config.toml
d_shared_expert = 0
head_dim = 128
norm_eps = 1e-05
rope_fraction = 0.25
init = "normal"
init_std_up = 0.0223
decay_fraction = 0.569
seq_len = 1024
Below are experts of layer 5 (counted from 0) of a mixture-of-experts language model. Rows are named router (the router's row for the expert), gate (a neuron's input weights, with its number), up (a neuron's input weights, with its number) and show model dimensions 192-255. Each number is 128 + 32 x the weight over its row's rms, rounded and kept within 0 to 255. Numbers have three digits each.
After each expert's rows: "mostly gets" lists some tokens that are sent to it at least half of the time. This comes from a sample of Wikipedia text that the model never trained on.

# expert 1
router:143135139164092128143153165169157153228137125119140161097089181078112158226132164105119167091103107117091090112125181100157127167156196142146167061146128138127179092156121136194173104152097141
gate0:126137102035073136130142163126089145136177132119157120131145229128130105183144158121131130140085097128138132066123181192141125182130180118102151133057160149130170124121182089138065151134150062
up0:171110157080116172143119139103145102193125169137146093151146137098120089124102110085103127117164065158133055141143127154137101116169185162089130137099131041057152149087138129123147125047125121
gate1:105099100109140097114145127181130167101133176113121107193127076093134108153132144130076134108093124108148143140133163175139096165095198149173166098082140149141137095131130088193134127165121120
up1:216065129078142055106151117160126206173068163144109114100094100099133131116084087138142148158115162107176085119133192121160130127100185144128124152150098160219141073121125109125072102207063117
gate2:220176158110092113190148116121120143113099103107113153079115095123081140157126176107135111162127116159138109143065199064144125111163147098121144120131137110168164117132131132159130124143133190
up2:230121125153135155159170133079121132099123095120085117062126142128066235140125119153102065147132080184149158168100134066130093105156101158110089121153144175134146101074088090128128129130174143
gate3:114183141110168123147126089075101149135124172144163113126105180114107110144095111165150137071128144126176117095156170160076154156086132139084105137120202133120099094119101143127188076143178094
up3:095126105096125172164107076112110130138120136117075168175180156167142185118174115134151130109157082129098115111128092135180146167175119059077140082104120168122133118120058117180175138123162094
gate4:108146111132122094105107103153159109128138215138198159060104152116073103090067104150148185119081182149116129090136151172077114103114127102124093114121154151089116100118167150118154117121197092
up4:086101116128093142100139121083153176123129221130194114119043192166139136134105128123059215131141075166078047166148100129104118176143186171155142129093097138153191122123167095160136123181144108
mostly gets: " would", " they", " During", " that", " These", " wrote"

# expert 8
router:167160157100112075157162151167116129129145148111141120106082202153171108180162174099097148177101181130077113114085155094155150134150170143162163126097122119121156112190161150120150128133175138
gate0:133133115106100137154135177070153133124122063139127100149128120066092060130175089114084131123147133120174100193134115130157129125100131101109126170145106143129128184117102104140183140113171179
up0:109168124208171125142116093093090110065056171170165168115142120133127088164104095148184140173124106088150073166117095087143115104104147129180120138136110091033168172088118130117134174095026103
gate1:121121132100117083090201155106123169180151125104127073171148141121074125131114145137116144127072122116130092126127185128115168108143187148117102133133132159076171120122145151157177111123172097
up1:169135094185134141108084122146122119146187104076126128112117119088094093128039068114091148137098097154145134154066175116142120196095124112130107155124064176113158112052131136114184182142136148
gate2:170185097154140179107114146133116098089126060151065151123122155051104118135110149117129137098156087122132095125080140162124162134131136165030136154144120103149118135113135125137107127163137066
up2:037156144062116052150138153132124144074174093127121167094128127112155133101155128120174121109151152136087123204092130154157125114138119097157126172069132161175090075131201157065070107128195120
gate3:148118162098153175159131123094098146159129164104108147152140174140149123194191122129191147133132164131082148123161142062157115106104110154212117110143196077132095188144146127140099080106152112
up3:200085103089151110079185132148128149151149153174107175079175155106168082151167126101102162149162189142119153116142136095127087139105129145140095100165122147159152184121168169074111048147113148
gate4:157135170114137135110134122178152145175076127121108218123143106078139085121137134080179146130099120123077152126124130093152096145154166174180133137166123146111172117097142081184094145134129143
up4:110098135187104125089110150137106120085186111144118070105089138176119204149150118138095127086114165174129112126128142207094130110184145098061169181133140110165093143116088154113152124089151090
mostly gets: "\".", ").", " while", " when", ".\"", "),"

# expert 13
router:144140124087055091187101151099120150133110116131127118101062128123087119134106159116184192093118126109154070142143199165136120104182155080175154112125129120117133168150143152210154085122138105
gate0:097191191083092019132174140151057105128128060115124167181156185162095181116094103104086122136151114122126119089136119155182152108155147127079131159174116098116168099102189108202130138126131101
up0:178182102093072110149114161096106066157133089162054128155105117117116133115089162164063173099147143143151116109159128199121109099183152116145136140155121116113158079124073085170147118104148150
gate1:115128138116147044105128138147075123073103157101163129129194071134115134061140081180131125124111137142131113108106221153150129049171102099124128104202124131125094158145120134122119119088106154
up1:162151138161148131109135142140173096120129123147069123143147132140139149121128114136105123142088111101143117150110101110084125092136129147112120071124129089061157105119130180124183102129127103
gate2:143163138159139111139108126111157098138143119101132134135148176053099109166162138169107115098168139136100127190125126068123140112109102108109151152098201141155122101130157171220108141139116169
up2:139071117109093176155112117147154116173106160131053126085091163154123102099108144157096179092104212159119186140116074145159110164149121107109172136104170099141103151101090049107086088137132160
gate3:143142224161057119165112135100092101149131142151160092125078095103149112178139150175103183139177116166167191137108147166088120119149119160096138089133161190109094150145115160166124122155142133
up3:130126196103088123159127146087103164129095119153195122150114120119151145178147135142154130088194073131166139147157168124077176169126073134112139100179133195114102128159095114154127180178115143
gate4:126090127179095150078223124128166173116180087153089175197114138148133093135145094132090063133124102168134150136089142116127156083137156101137138137134181113174118119178115146168123113111072126
up4:129119176113066105150105139107148111124164124114164113134112102123126124162137140099123115151156176070101090156113132104142080145165140111132098104083113136202172159151198161133111119127136180
mostly gets: "|", " Genus", " MF", " age", " son", " UTC"

# expert 0
router:105160192097070110183125156173089125169094104123096143112098113142151098162154137128119152189125134085149157122147136166177142080158150157171168099153126136141136140169187117169139113172119191
gate0:136152195151163148103148125169067121200050100104196143102121120128081118146137121149118171129143103126198082083138150144143146130157118088140107160101060159149092068129093107165101121096093074
up0:150125182091130125150106105154152136148108126179077107083098113128122111159096097128113085115108156137159119125103097166092179123148114083135196176119083076154174125155177122110117114088152061
gate1:125124155023150130148115184116122129166111069110153123154158132148150156164131113050094091174132081086179121118084154124187101153169138147144187116102145065108120155196181122144123106140092110
up1:100115153080102103127165143133116153156145076120103093087125128130133130096175113117106171143093190037176084117118130180144123118123150171118136135159134105143136144187145096148132083134103143
gate2:136115116166165122213151145105151123112119108113092080118145192105149152148165105167135092165137139087067138139134124144140065113124152120146148096054119119139127135125143115139098139169076124
up2:162072101067064120054077088124152174149171154128145132132140114018130146091146159096114084149090173114158106043129140092176128148137114135137124108148139162102170100124104107113121109134132137
gate3:150126143133098139100151092135141105124141104127103099102144135179088177138111152117164105092185156180163072124138129087088126128121168105179186185101086102153131083122063127138077119073108149
up3:133154159146128105100141123132130109059103083122149114115115071132128124134198111137195153081142127136119111118124138164102143086136148102168117102075050094053156128149155136121126092169082165
gate4:123165178147171096117159097062152124124072138138112160118096162138060048122141138154179154114109127142161153070145153146142201108108136146115132167111144108188153150140115147086122125124105084
up4:126207097154099120170122186163101141107133105088152171106155146072153141135149100132171131121143116113098119127185130117166138188125174127144115149099047179086147131106051119168106163172148107
mostly gets: " 2013", " 2014", "7", " 2005", " 2004", "---|---|---|---|"

# expert 10
router:129120141127109145163174122131135201184148158118115124053085159115116123140164169154143136118168145132159133120102189121179117154157183138122180116129150150165113121145145159138178120212067203
gate0:148097107148114071187143127122117167136145139092177157123098173116180160135153156082140140175103132104146076130177099099159148166158160129139164073134205135139160074167138102177122120097222108
up0:163095089107087117141135115147124207125144118098162141153085136116178135173114132123107114175112112111103093091140105112123158153131172142101189068072139146125100127164133137148172146161158174
gate1:150122169105146112092162131132126116151167124120070141174182153130103063119130137133148121167143182105112165094152141177120091157138102127120127127127079146128158079087142137143094130123170139
up1:174110084140185087108130120099130106059154090146128113187133118157110105090092179201118108146149112170198165118180159075103119123128145168077132101164102117172080122137165117128127163131134142
gate2:224168143100095177125179059140124180135115121137090113183129143149111161164171088150101168146141114146163126101119196105177135084156097092083154131134095163207086089120152169145159095179127108
up2:171133122163155109131152129173108109143130132125143128124082131171161175149142134085184121122167110079153111115101085114131110059123083188135153124153167121111103133173107125107178110154056127
gate3:111138145131094149168141157148113182139106126134117152149142176105155138151129133117118114150166183096189099089156160077127161128122165168131086162113164056090042132139127111158087132154164141
up3:199128132107099150190092118189141148117078134124153181135165061149163103191151085121094094114195116121164130084127150068148121139158093133194166112154137129119159151112170132141063131112137155
gate4:123137143108099135082114164143098151135133150116155139079090117090112074106077160094144157068092119146105091059146155102160120161143176093129144112138103143101117103102116083142144114126066133
up4:091134126134141137144101168089136167130119152129129168080149155145136111187161171079135122160175101144114072157118201149157095129143164122096141166146127143118154116089159141127168151170098126
mostly gets: " including", " During", "|---|---|", " Coordinates", "See", " Succeed"

# expert 5
router:105149133087088141160125166082095113164146089117150136127088164054127160132088129102106181134161133119088140131085167126173126168197193084132180128110109080087122134134142119168141101139121200
gate0:115104110107081160087163144121136119126089085116087125145196069106153091095075113074151134088095146109136132148052146111152123147127135148142128118163140150130182154106113152104094130117130110
up0:147128125161103133165054112109083146115117122125156027115141091139114141173127170145150108109154150111112123187094190120130122090127136148111161074109136125146121193129185149136165126178073125
gate1:119117116102146150113118123120150173147120125119124123113150169109051104094146090168123156110106134171102175149105165132162125175115147128118144084163086115107096187087154139175147105160162172
up1:183153157107159112114160144099129125153132184141082166077119163092125167140152139145166139142114129165100088097139161220075125141099180118072163087142116188139192099101100112113142101161110122
gate2:094121140158154120157072134193187156159128097128172107134106139149127100127142194131126136152126175147111135125186149116110138174122166188189230157101122097139148077104106086155146119185045185
up2:157152079119129105136119146068172121116171048085088120148157133113142080124166116140122141170068145120094143145118149142141141128161076174115104100115145108139198156094115120155149080172133197
gate3:137147092162131149138137067148130145126130148151110111154140130148083083163095098122113148107083133144100119144125140051118198123111115127133161139073041140133123166103157131100112159047143173
up3:159111138120106148134177139146194145112152087085137141115141164106095115110161056153081081187115121121157129178112104086139083195097107103136112129148108103136197135218099154125092154135102150
gate4:143154073072109073091071133173111119135116131185141119181170098043135105165128118071094159118129166127155081135156163121202112116100148125141098184148194108157088167186103150163102162182099164
up4:153149180119129139139190112071116137108099173111129202107129101121078157149182100136123104053146092094114132146190164113109136067102141156140156096174232110130096154122054098102135109138109087
mostly gets: " Candidate", " own", " album", " wife", " father", " largest"

# expert 7
router:112193162090066080135094143183078102141156165123117109138147134058114122102130166086121172126103131106154148104083167139170130126145163086138149096122143090125140163184152161128163107140078139
gate0:142140116179111131140182113111129143138112098139086128149172120156111134163156116152131090171095176068141055079195123183120092073102052117172124160141122109180148123087112104131145167169094156
up0:115109148092167082220179186141136175148125151124122168066107153120133129152188142131120162130148138081124157153174139167144153074144142087171073126157205091146183117114098121217157080150140148
gate1:120033214133102173120112093101081111104134120133115132154124101116128108117092051165162090162113111114165112117132145139110158108097095151143117139160109128125123112166114126119169116123126107
up1:138060048139114073128137103095161132143086112146162186137129147147088164138101109142137108088142092139176122133131097116115139112103075154127128162155154130070078094069079163123092173172124166
gate2:094165104183120120127119155135087109140153093115067122160070151099138172123139128168111098131146126166140119066103134182126171083093108135087132157107134128112098130198124166111139150179138072
up2:145125121092118148129149129065189164159139133102128176110198126108092127157126090058156134125136150111085132125194149059187155196149158143161107159090141116134123157044136127089049131073104151
gate3:135129186140168083107130107130079119182115166137181154177135106119131157145163170170181090149119140131154120120122110122111068128091129114134117161143118134169116146106089143061110136146094115
up3:154095132172144129129093124105096080140121102121093081127093174112203161155118091117125051110136123073134150116145103139065168134127098164151098110137094137085122129125128142117088166149176095
gate4:065140131108128102113132126149106117131084107124101128079142139106147204108146103098048129116129110144170089152116129159188128061160156068195151090150115136131122094119138093113090170125186173
up4:094119128130147108144124127101185111137193147127082131166109152116133153149123172178124122155169096141151135155081093170169159155155125100143129180166139176119159153052097159120124138212088106
mostly gets: " information", "ation", " music", " history", "History", " medalist"

# expert 14
router:093144140123062108163154152148086120169191135129131138116087175065111105151146190109139161108131119134095156122133152148136134127151156130111180142151176143112121100173112151129175131110129167
gate0:149172124072153173110122153012074065190060102081177165066131133155147157139123108107152195103132120103131119141118153124139112112167137140074161184102066144119128096161138126148112116100099112
up0:154087107156126115124128114124103156173087129186153131171175107105205079106162137140133140128221165109094137161148132063131099176144182146162110118154141086140128146125095084141155150124165106
gate1:161144115087160131130123162118069141205139112108150128117151152156123119092107146095138130110094116146156163114148124136142144197108071078135167138146124116151110090110166149193093117146111132
up1:105143123123068090143110184151110115124215102124157121101148122133128162124099162110128127109158137125107168150132107148135112143123137087123137100138144069066093133099169138156106100172086117
gate2:113116138111173090088149099136168157183144102110147119150208103107114105063134156157083114146143152096156116180129157179158119122136139124165127124085111149130142150144126151136132142187132097
up2:117098065097149105104149129149108166109042076114154125159126131146121107082131102112091107125210093150152129133113130159166145193133147108147129122108073146119141088137096165113135170099101109
gate3:143186074009108141126092169140123133145181132103172169159110144096112087126155096157067181112140100092133168130141136092120173111161109133109056121162179132138094109155100161156142184160137135
up3:111178167128073130121139126112131162117109153089116143138135148194127115111102132170168144160108138126187142120139114143085167121057143151125176159198099134109126125093113068208125091145079125
gate4:125167121068131087165139123124114133129161117178137194122086231128116123120095148140096218073130174160087108160111143153111113137151105121078152128134139144180153113154108093154173164105129053
up4:195072149190089117108114128148163149150136174131153117096112108224174162144152117140154133101048144123108094119152130147167128156147117114094105115117133191091073083199116183141097138112087091
mostly gets: " States", " medalist", " kg", " century", " ft", " cm"

# expert 9
router:157169111136124125190116129091093146108132154120162121108105163128146088157139116098117102130150161138098136124093165062187184130145142103106151147159121191129126141131134189119158132138122137
gate0:186151166168124163152084134102102138118164123075168140135186090169129139151086101123110122165091146145169134115089148153137153130135140107118152137152163138113102099098152065175178090165101130
up0:152081123156161184154078106164133057130084088134149162136138102112156106130156160125116116161102100108165121151096128186157100211105083066184127167098102079166073089072132154124128142098155121
gate1:125127147117165129123133149146163140121203169099126228156129159129164095108142147155074112135133103121174106114176137160104088149144171078115132177115163165067200132122143148142096148102151161
up1:161156101127126151129150131136132163165099148105144167146100121140097049112160153121200151100135113156116110096143141120117148120153156119097155164056135154165114067148146124129081117074149082
gate2:162108150140093163205123155126126058161106144136137103080091142161131125087117098123082196107050110157149115117146172139129128117149119073104171120091093095167189083093084136110126127071090096
up2:091119138166135109107117127127146182133169099149106122145121142132200147160112168137157176149094102137133141179110130110112090078112130106122100144112157132059040127150189046129096134147126079
gate3:183162096091157119170159112126130137140106166139106139087139169128214155151154131086079129149138137158092170126173127088141091134074143117136138117110181160099152109125168110090135171185113113
up3:121144187119142144110156130139095100077152185129083110097182213130128202149098163122168123114131136142111136061098071154144108120095128170108093152128145135061132111121188154082148164098167144
gate4:125153151100169135103127115118122156076131113120163129132155125136076061082093132155094130152108079131149173181144161159123084088130171071079155124046100084119149173118131113122107119145125135
up4:148165083109156129164148126157186156129112177164128134149103078145096134091130144190109107150122107145133131165140116067096074155159117135170108103126140145136155149124143130122048131108156103
mostly gets: " MPC", " Yes", " MF", " Gracie", " the", " Harry"

# expert 3
router:159130152103127150137102160132079152115143116124130109074101129070122095182148150118110204106123105149085122101087183181180125184177199094164169082149123122109180120110126174174192139150101124
gate0:167185101137133167102093077101065104147116118124127104148147152123119128158158142133138173102164122104183145190140144132093163136197165073117136141157135121172163164155118113092139130108156170
up0:108129137065153106129126151126139085076084119119172155157170131097150058052131140080165156158113159116147131153135126150100133119105159120141129101117186073160031121161132145099157160156148160
gate1:165145149157126173112122128166105122165089129120136169099162145122094128126115128129142148120111108106125118146139113111117150100170081048162132120080126115114116099091145150123193149088130099
up1:160139149132157100142122136072145080180129208120173165106114106114143129128103140133159222109120156132092129195166142152085124041171122081097117141135155118117189176074085107098146126071101148
gate2:145118132076136123157132161107132091094074086107169102173148096137110124129151130079096140145125094098122154131077177179104061150114178124069120154148154111111154079206136112129156118099120155
up2:107110141130133116111223140116157148132112142162151132134125132166120164098102092138137143076162186110165119148141131135130135177093079157116106117153187096109102118113121113061198132207116107
gate3:116217111120132128109123152132084102112164111098118109141169139045164146184096144079148108137080153100102103136142131143171113157136137199183109202087114117128129081148200089132069165142121163
up3:115134164126178179094086120169119121143106135170177056111204150114139168092156131151125090119113199168095122095181153102141120142148162131111174083070113130213137119107118091082107043198133131
gate4:189155142147099131163068118111105123126089172118105190159126175164122128095117086148101106097118158119107086125144138110134166084112139126140106119144135108216128159115064101140213155038151135
up4:179136158150099130146035186186148099058116159160102188116154171134108137178166133194135118110144145087076150090121109142112133177159141164218086065137066147116174122097154091164158141082171090
mostly gets: " of", " such", "tic", " new", " Genus", " about"

# expert 12
router:138138191154112107177083158135122107123115123128153143124068151105089116208155171132183214109131172102071135143134144157147147084137203101114163118135157143142152139156128128166147131154100178
gate0:143133114109176122111160145057104160118127169141136106145117131131125128129134139124116178132172146139152106119141157140151159105119165062100147101087183127160085161114096120116094134155130092
up0:146185141135181125157133119117184099160103095150170075109101129075165146189165130085148180119117090185121157091101140141142066150126104132129131135080119137148147151154126168114113136147144080
gate1:139118180102100179151127103135109148165101130114110097118094136092112129123147148142160152124075144092133124101123146121131057110131170168144142166161126182107120153141143184186167101129072178
up1:083187124137181046118068150169149138125125098136150089098117145166128097151080122111111132135101130093119184134101148146141158117116122091105145114143123061134124151127090106145132153162197138
gate2:080175152176162103081162171128116085155119148106171180131164175104107127138107089144193189073064150120142105104104156094156171091128141144102124153133150194127136077073128090118214140115106127
up2:152155165093128164151066072101148138095153132154131155198133108133074151123137158093082082165105125159111142111090164128135137138084140079135133182122180155127096125111114108116189126126151128
gate3:133074170173117089125109122160099182102191132107162145174184135133097154124171204136158130126143175091132115148067159134135144154111160085135131094147170095119131122193090110173102068135129175
up3:094130147158135162166126124142111157089091182114066141154101101117065150141109153173149211163142139150128179184119092134137129120094137141094119100137134164145066129104128128146134138126130174
gate4:160134144098116122160092148105053018105084136101150149111113150134129088133136158164208183143156083159139130049096093127110129108126174147100167131118132162170110092100130159160143114118137094
up4:102247107166124108139061137094136110046120175125189137119167158150118107143161117104124121024137121131116121126149140138060163098151068115106066155136118115106136120114104137131135062118162138
mostly gets: "′", " Mount", " near", " 20,", "_", " million"

# expert 4
router:174123154090074102184127182107090186170189125123146156131074110128154127146177145112107194169104190111077136140127157173165109156170188065153182097133096129129132132164137126200107085141157106
gate0:149127133113111119189049152157084171118147091092042075141117132142116177121137178104091143118181119170210133130130140117095153146128193136185203077097163121138177140159096130177118067153128140
up0:125075158171126076162113114079133101137123073127149148112132156125103089148126147084168108140115163091100118098158154124097125083113102153145103097155177147117115120125158141121127169144116122
gate1:157164153132147119125120154131061152163093060110214150113152168056113139157081184125186144144081053124138128128164159139151139168159123125168150146137109126170168131138133127155147104156144129
up1:137170152191137135137112113150143102188129123149086156134150147168164143103095075126138109056140204105074131098160134125088123077110097067097115065137119175084161136134133121126086159122130145
gate2:125158118118139172153124081155048141126127139118204101101153124103183150143068108172206126127166088116146179161064159118121135140165155146079182116097112135091115114173143150118127125074129181
up2:110124124192133120145155083111078125175169126176153099130113120169147091135085124152124190179103139118179051119205130122116056161151110066139117124148141105127140154088128204159128139169123127
gate3:135097127144166127131153103136117160137135121117136140118160110157135107184135124118122094117120087141123058108118164081140111122155156151130131124172151236088094108112098122133135172101136109
up3:095120071102111131117176112141166118122093164080111120121166146132135096092158150052111168167173107144120136142083154110141169080142104189129100117111136090147118114102092136202133183137145121
gate4:147127094135033187125130120112153111178202117117128142140124141090172133121139097110077119142134130144136168109107145133123178137151131081117100082107146068117117071185080203108058183130111124
up4:078137109137110117109129143119217107128095101136120137125107078170148156088137072153132081133170121182125214171151123093141141179149110186128104210097067112091095180109119153088118170101120170
mostly gets: "ucci", "ley", "ö", "_{", "ron", "ock"

# expert 2
router:133160186124162152168093153137119163137118125125113127092086144129139096190130171144159145194107087140146151117065162100169139043149135053168168127082101161165147146122107183178115121128080095
gate0:141138139112124173146142144139168088137097091135137121095124108112148131140141119136105141089144067109142117165071130109078124122132134121246136130092142124089175112148168119131168192174112141
up0:137123106135113111161110140135129150074145119166080120101130140148105153065049066119135116183144137140125168073123123188139022163161131151072126161110104118191110157126046075021097179121122122
gate1:105147145175142134156109134173145104126168056174131147099127127137144117152143081071127144146070076157145148121136126178135120128101119133166090200156093168113116192101147172105130174101118139
up1:209089142118151108044179132095108109139123118121104131142077152158166105122166072094149115094125140144135181141121115135115100159139120176145137154130132125116063216141123153176122119092080145
gate2:125150125132087114063118184157117120121105118109119187079115118114129112020161070107206110137106150133098109136203131173149170143126120207120156183115073147201122130143169160066123065190103149
up2:164093099084154120221203162155216116173152139121114095123103190102133168132121162082155207190084160091159142102132102139061153098182163105184110140140131067153155146133105165097072154109120142
gate3:107110113118087139093150155112091127141056148101096130127120130070099170107082086137140141102089127101098097141074177132120153142192147172098102059119147137079170155103124103137127079124124115
up3:105119077121137115097174145141074117119192123122145166150140125182136165162140128128139163163127158161134122097126113107111106135133132136189131119159150139119157162071157185094154147069119104
gate4:153134082129144126162059116142144136114143119145111090128128122071086109130094130133133122127066129118141119115118143133119178104134147092144089100151193154136139142105151105087167145102120115
up4:151142138151119130171167162166135147111099122134180124193153136137147110134165056154106140164172147120096097091153135200135112155079108132108121193129120138136153126127163053119106138150132136
mostly gets: " him", " them", "ting", "ing", "ation", " any"

# expert 15
router:136133136107067095206174153139153133113133162121134107100103131081132112190159159065109153119115187110087141129125163146173141139174183119205150128080092154131197109157156176175123109153207139
gate0:135168141170109123145146152161088159130088085141133221112139114057155142149127170105120164143159138143128095111089133163128096118125165077119110154126111123040069123133155154092088128166132117
up0:131119130043051115123145148138153153119152163129164110126118109164064146115155125142126144156106182125135095173097117126131180174137111124069115149097153059102092102041167118128177106117099129
gate1:119146108150148176079172146117129121145102135129149093163101112101147139166200065075134129158125157116107141080095119032118148176135096163154170139149186115099147088082190160131171101125119220
up1:141132149136164157164057102142096160118131164133132114083145129164139155102092142139122143119169100207141141102121134171127146079151156134056096144094162119129147144131119132119136161156061091
gate2:166153134125161138165122089149079135149082190130119168109165127191101107144137178132207121113083177064096099095187170112118123161136102139131123043120159116129083145111107111125120153116128116
up2:178090142089166105156215114140076113148078179088090107141102155126106076117137048105131066130107106121141085169123158107090128099086161146202126118203139155137169136100161137104152089117157103
gate3:135146133126132050167177156185141105094185039103139172126171107138165143184073121157102087162131147119155147123144160156139082115180208132133191125138135099186129130088162179169140132149105180
up3:081071121104109098080125095113117152072113121138119150216102106103125134097147083150159163198151131100214152094123111156122108058157135126096125175119161094100069066152156129127187121055133122
gate4:154138151100110106179144127107111143147120148126128132124127126109172119100221133220133124148127127122111114050135162111189098129145129129137131157147079083086177144159150125164134132145123123
up4:167151155069123190148143092157128159137147165175063135141133119109164179069152175122137123162124157103169141122165127143086147082114121132140111176163126106088145149162112121111113113091111092
mostly gets: " al", " JPL", "An", " Le", " Du", "u"

# expert 6
router:198133140080082085131130158170109116167133121118133144141078132116156092144119171104139132146116164104126157098089122113137118137157175144165180102099108113155134091174161176139147125155131176
gate0:115223147120146135129163145142102107087110146098057170108147122079117094105121145144126161172060154102069148139070120072147178136184129175110124069125119103076105148174103122177149163132155131
up0:106175099173197092129138148149148087110129174148041162144190060102108105035123151133080137155029163106094141172106118077105155117121084161165089108110166130082107152116102061158103151113156108
gate1:149115160121154121134109056188105102088173090133169090113133108104141141156148114106157095179104215110081179141079151097162108175138171130190120134120126112152113137107182198086134120146137163
up1:129159137141124108122082179091155201128104221128091134117079173161121106172131196101121088141175110143143109161116141137132081046123115113123134116130135136098079146141102098136148115112100149
gate2:124107066130131182091111099130124148162196106120143089141156110085126124106141139147095129169219143159142122079096204169131134135199117137098176136103097102077128123195161162145092120151155127
up2:068098106181111112121083112076211142171145107085118118167044152104092135117119103123114109108131113078115135086174120106143145138102077105142120084080121116133103137092119148182065089162178141
gate3:164187161138125110119178077099140119102137065097158196101112151111097098045137145111147107187120173117133145115073101116111174099105153118188115103189119091117123043082162136134123138073149155
up3:050146135182137104139151129110189131185133121135116123158153137157151141152141114159100098107108180141071115139123104182148077148072126135105147136168097180155135119174106114122135074156138153
gate4:186131175162122092137153112148114121123135100102142168104160156132152122158084167115103124089165119169120104102118155116181096121194178132114133092139118179187125122095080154106220083119128144
up4:084101082051113114190078176159116132196099134119144112140057105126132059130185107134115151176120137147091223116145136103111123139173092136105159095144179090129195061149136181166125065081134150
mostly gets: "ville", "′", " Lemmon", "berg", "ford", " Jr"

# expert 11
router:158123136168117158129065127180127186112104093121137145075107155111123117172201120129086132110120167045155109101091173126176129132100160127120166163118143139107182149143166146178136127151090167
gate0:075161135156125147086063103116083214164060123136141114116120129125118154074154115100167149092162145108077107091059141159115109095109137156156104127143087150106183079192149114184092158119167124
up0:202092097129133083129098164068148088147155151131132096156120048140098107133106130093107145139102074110167110163126115097149099178158119096125181147126138148150108124142146151116107086121122112
gate1:177122166120145117131157148078166085164115077121132121092093132143064155100092102146109112115159142116124130104137208110136108114136174089077162128095145130162098085115120133115129111138118116
up1:178166075120119112137148047135112218162128112152082104145114073169131180201146121170106075101174108099093149136146129087091140127102130109076137143183146131090184114147139093201104214098115133
gate2:131122136060168156152099140171142123160135143149160106135150116110073113073151118151143133135132123129075142120071178093128108120098140084169115066128111112110086090141189119066065149184061162
up2:127106185120163151155156143192124167165138123140097159090116109194179116190143129076091116136096117068122100093147164128163115108165168124145140143113169083108161107018081125131118095129104177
gate3:198152114097073120130094098148052178125131099106132127081147136115115087106157096173161137061083144172101095126134138144150132086137106134159148119068164133119112096166108164137128118098115116
up3:087145110134124154133206135104116114112152129130154144068102145141104102113087105152082130178097105099112109142154078214160137090110136088133131173165105049085148159135162120137059092118193138
gate4:176121080111083128150173148161087149182090167127107160206103114146191144142125132136147105101113179088075161110101204100151136111085122106165093130119110133086113170113117092109110086110098138
up4:116106120096168091125114128125105114104116117138167146165105132127076154148095087110131083157138083077127123175107136150118082124137141123078103062189155167128166172146203161137082139164106171
mostly gets: " was", " is", " are", " be", " were", " had"